From a checkpoint of a small mixture-of-experts model trained on Wikipedia.
Experts: 40 experts in each of 9 layers, 576 SwiGLU neurons an expert.
Training: a variant of SOAP for the experts, 1171M tokens, 9784 steps.
Below are experts of layer 4 (counted from 0) of a mixture-of-experts language model. Rows are named router (the router's row for the expert) and show model dimensions 64-127. Each number is 128 + 32 x the weight over its row's rms, rounded and kept within 0 to 255. Numbers have three digits each.
After each expert's rows: a language model's description of what the expert responds to. This comes from a sample of Wikipedia text that the model never trained on.

# expert 8
router:114125162140115127150106093146161129143188141091171073110142029151125121134131146121143135078168103154084162118154221115111129177122133120142117129056115116136139154152103138085133113093175122
Description: Space-preceded pipe separators that close a filled cell in tables, right after names, numbers, scores or results like "Success".

# expert 32
router:150130132146131072156125145142079154123148086129135120107148126140080101096100153061101124073118184112188179091153114177172162081105093067162131128129156128114085204196116091141090203124096077
Description: Word pieces finishing or continuing names and words, especially odd surnames (Neu-w-irth, Glago-w) and compounds like there-up-on, year round.

# expert 29
router:147139079162110135126089065134114141173147121131102114124181077104063120143101195084152114129173121166119166097137129127138195158133142095130114171099119145191137148124182150162089172199146159
Description: Word-initial pieces and stems, mostly of verbs, in narrative biography, such as impr-ison-ed, kn-ew, arr-ival, surviv, discuss.

# expert 28
router:199106119220111157120152190130103128187188142137135077158152101165128147144085162103137126133122136165149140120163123124147136108170135171146134181150123101115122153159125160143111161113189103
Description: The articles "a" and "an" after verbs like is, was, features, plus music and soundtrack words like music, vocals, composed, folk.

# expert 15
router:152076097135131144144111155134102088075136125103078059141153120168155162144121102126143126170123122165136147105083107143111158161124149092119188161101076097141113170128092181134111128162202185
Description: Closing parentheses ending a list or table item, plus byte pieces of Greek, Cyrillic and Japanese words, e.g. Ιωάννης, Свердловской.

# expert 4
router:210118130153127134166156110152130151201149110119083106100155175070130127141110129092137183121103116150125099128158122134102166118127106145145131124128125094116143115102121124117103117126188172
Description: The word "the" after prepositions or at sentence start, as in "of the", "in the", "The competition".

# expert 31
router:134117104149138108168155069211127178096112091099079097161113136131069081130018160095121155094144105148112112099195149114065162176139106094143057170162091151138106119073074132087142156138103175
Description: Letter pieces inside technical and science terms and codes, often with underscores or braces, e.g. M-ac-Ports, cap-ac-itive, frac, GB, TanDEM.

# expert 5
router:089096158144118128157111147111119138157150182078160129197140147092084148134116151144110161129129126183109108094139165141174167104135096131143133116109147052120071182112122155101127090117114144
Description: Single line breaks ending table rows and bulleted infobox or list lines, such as after a closing pipe or a "- Type:" entry.

# expert 16
router:126131121175108183129171115117166148114142096089097117123155082153151151140036124137156140151143158127127210101204126124141141117162113121088129134103150105173094149078136189144146124159171162
Description: Word-final pieces like -ed, -ing, -ated completing verbs (agreeing, disbanded), and words taking set prepositions such as due, according, prior, similar.

# expert 26
router:161125096138143114169114071141130123153123091145198148183156144081104145125104093079034128103226061125103161103141067139134132142135109141108128147146131088156125150178154135222114119106087117
Description: Pieces of Indian, Persian and other Asian names and places, such as Khan, Singh, sh in Maharashtra, India.

# expert 0
router:147073136156128131145242058131141151114107143086116048146165105094126139134089123154112139083147136161117122138143214088094151146141112152148161180095161140167166133109133092109097077098146122
Description: Pipe characters opening a row or cell in wiki tables of election results, sports scores and chart listings, often after a line break.

# expert 2
router:147120173184119117158134163139154193093173092157079124154140095142158136135108106145110198091140156172169127102153152149109147159223081037130142118086056123125052169082102136078097111128110151
Description: Inner syllables of longer words and names, often after P or F, such as se in Subsequent, st in Fast, ence.

# expert 18
router:046123110112145154138059140164152140094166078098135090121141131171149112132089130107127121117100126125087163103123140107093186123180071096112117168115146137137123133163196098144096073202134109
Description: Possessives his, their, her, its and possessive 's, plus later or former, often in footballer career text, such as his career.

# expert 1
router:148159141131141149152169151190142130098135167120154081134136136145079089100086155097092154119112159136170136081159124127155174091138144117125125195114144085155138168120067159113127129124154170
Description: Nouns, participles and word pieces describing physical structure, materials and measurements in anatomy, architecture and engineering text, such as window, roof, raised, temperature.

# expert 25
router:124122153137123140227132149142148165133150104146119116129147165092091092127113092117121106076183132180172165080101145135123180078124077144150112168030102096159145124133121094119164124131099090
Description: Years and number pieces in dates, birth dates, season ranges and tables, such as 2014, 1965, 1985–1986, 2002–03.

# expert 12
router:182137136145144146161117132140169132095121122159128136121137148094153137171073164144098167125125133119120157119130133153109144155145060134107166112166156116118137170126100119110126114120126115
Description: Hyphens starting bulleted list lines under headings like Titles or Notable people, plus hyphens inside compounds, codes and table dividers.

# expert 37
router:123071121125126160188185110114186076115166131082092131165159149130104114183174123123095176161112103138119136116126121120110171080170119092153072190149111143190131179085146085152158093146090149
Description: Double line breaks after section headings or paragraph ends, plus heading words and succession-box labels, such as History, See also, Species, Succeeded by.

# expert 17
router:097081126129138140140149070114079138112148069139134143119109088116097195169083188139175155053124173095102096133137202141100159079140062068134098169169104086172107161104086087119159159137164121
Description: Opening quotation marks before song or work titles, and word pieces right after a capital at heading or name starts, such as Might, Skircoat, Autism.

# expert 19
router:131122148145145129132103052152161159129176078098122137114146103170109145156119100106129145109190107192152154110125157104080166124132114135171133163057093145150099158092173091123123128206210200
Description: Middle pieces of foreign personal names and acronyms in sports tables and lists, such as Ben-ze-ma, Ben-ya-mine, Enri-que, LBC.

# expert 27
router:056077187130129193143146097136122171118112207120067110126115140140160128154111128104143113131146146117152150099135198068148164133185099089137100131101070111132103156123150062140154123158092171
Description: Word pieces after a capitalized start of a name, especially after Le, Co, Mo, Ko, e.g. Le-vante, Le-ipzig, Co-chran; also award word Best.

# expert 3
router:108092079150105135198162156147181127097139129125149125158122153101115108155107153075139222068158150147126161109098105182077105137149130104118141149106080090138093147149132108119143078129144148
Description: Symbols and number pieces in infobox data, such as degree and minute marks in coordinates, year-starting 19/18, en dashes, commas in dates and figures.

# expert 9
router:066090186160155117151098145143070121164170089046113116123141086066090108132090117103107121045159161148160147113156185138128171140150095123142118134115130124144098136115127168088096173112135105
Description: Prepositions following a verb or noun and introducing a phrase, such as in, with, for, on, at, under; partnered with, played with.

# expert 13
router:135141162109151160203145120127130176152107192103114075139144121102116162164142181097087164121148094114182178130124103078115159184193094130156092133123130132150094132169137121157114167089134101
Description: Short vowel-ending syllable pieces inside foreign or rare names and long words, such as ti, si, ini; Collu-si-on, Calca-si-eu, Thessalo-nik-i.

# expert 7
router:142126096199170167134189172114156154119145088114114084040109157125158111174094162106079153099162188125126108110150161132130167129213089083138167147113167044119090156110125124083108129140164173
Description: Linking words after a subject or verb in prose, mainly as, was, is, be, plus became, called, named, considered.

# expert 33
router:180110098154095172181102156149156134168208140143139105110145132137126164112115184106119130110130124136116155116136223089104134081106117138167114110139050145096136149136183147145159174150158134
Description: Pieces continuing personal and place names after a first syllable, such as Ban-c-roft, Blanc-he, Rox-ana, O'Con-or, plus city names like Quebec, Vienna.

# expert 23
router:146107125112095119156087078126171162142121140078108113100134154113185092138075177116119196031144130107186105129140148086082151157151050115128117106107093069143068155108109073067047114112166120
Description: Colons after infobox labels, semicolons, pipes between table cells, and spaced dashes, e.g. Founded:, Vice-Chancellor:, Mehrestan |.

# expert 6
router:099069104172127133159126142149121151068110129133120034107114092161098147158138100107153131150159143116084175100053118127154111175146131116163196238122101101183132193095109110098111098129128120
Description: Nouns that head institution and award names, mostly after of, the or a place, such as University, School, Museum, Award.

# expert 35
router:143119130227165105138119156111082174135164127119142104109132096150129128125091141141094186113183119133109147116176165148114175099186087107107139149117126135094080160067084126131094092175104129
Description: Plural suffix s, es, ies on nouns in lists and prose, e.g. Murders, receptions, keyboards, plus the auxiliaries has, have, had.

# expert 38
router:144153174153086175149115139130178127160179125041104114129118147189140118187084176140105179110099159097096115130134130131121177142138115108146096103100144135115109140095172127085134114156088153
Description: Periods ending sentences or abbreviations, plus closing quotation marks, such as final., A. albifrons.

# expert 30
router:092116158130168106153132109119148131115146095112087099174127184149078180146111097107100136099146110156112174092206107087133133110120021062124121200065134095177145130097145080089136130142089104
Description: Country codes, player positions and name starts right after pipes in sports results tables, such as FRA, DF, GK, USA.

# expert 14
router:116124090145128127157122180118172160133158155063096106143149120105128159147129182140126102121135155130101135106190136119154127156122154052155099155094111133168132174126103173174106143137172117
Description: Second equals sign of section headings, com in website names, and media or business nouns such as producer, newspaper, market.

# expert 36
router:146143083213195143144159111192151187132142089095157072093118094165098127133127154159121168145122108141191171081114090099158186158119090105129099130048159142162158190130142187160136095152094103
Description: Pieces such as sp, sc, yp inside words like Hotspur and atmosphere, plus "World" in "Second World War", and capitalized title words.

# expert 20
router:100150064141119151137114145169152135156135119103103121140201141174152162093097139128075169070150140156116096123140161118121134130119053148142164182135111085107064181101119069092059083198159101
Description: Function words linking clauses: infinitival "to", "and", "or", "not", and modals like would, can, could, before verbs.

# expert 24
router:090179095163180156132175089163110127103104126064124060138142125091159155142100147135167160112135150119154117092107113137169142113163092057147096188109133131173096161104160143127150127124135135
Description: Short opening pieces of longer lowercase words split mid-word, like h(iatus), conce(ded), lo(ss), gra(duation), ban(ning).

# expert 21
router:118147158150166152125129126195108139162130148115127055161179112110146108152147106122131095096131160183142101115135143103171163168174092116109104149124146082127049199114121109185108187178136152
Description: Pieces completing a common word begun by one or two letters, such as a n-un, p-ipe-line, o-ath, ne-ith-er, cr-ow-dfunding.

# expert 22
router:108074097135121109135137132151126125121139081133155080131162108114136135155103115131139161148184150099091131097146147135139128144156139131095114148145082044112087154111099117114096105155173144
Description: Pronouns starting a clause before a verb, such as he, it, they, who, this, there.

# expert 34
router:168162122138100105172128108126104156152104137144124094165124046104163111184105174135102181078118129076134102105110153186104145159139068099119135117110145105255106167153067105186104161153139111
Description: Standalone one- or two-digit numbers in dates, tables and lists, such as September 24, 24 October, Article 35.

# expert 10
router:175155171123161168150137151119105133103202085085155081126179101170161160161118169089120146096130153119149149108134098130143152197119102109132113146047066134134157125104124180140113133107200124
Description: Last letters or endings of proper names and foreign words before a comma, bracket or pipe, such as a, o, -burg, -bach.

# expert 39
router:124089123134123085128143089132146141163131107135119143098149091120130114181084133105161188117166132147122146122141130133160160098155114085141132106108130118130067144124153117166135147166116180
Description: Commas and clause-linking words opening a subordinate clause, such as that, which, from, when, where, between, mostly before the or a pronoun.

# expert 11
router:129101113141165129150147084144086161121130179071105119129154145099050118148077082059108139109123144130161172093132105127112151079154149153210112215107124083132119148103119153155131075113107118
Description: Field names in infobox lists after a dash or bullet, such as State, Country, Phylum, Class, Authority, Density, UTC.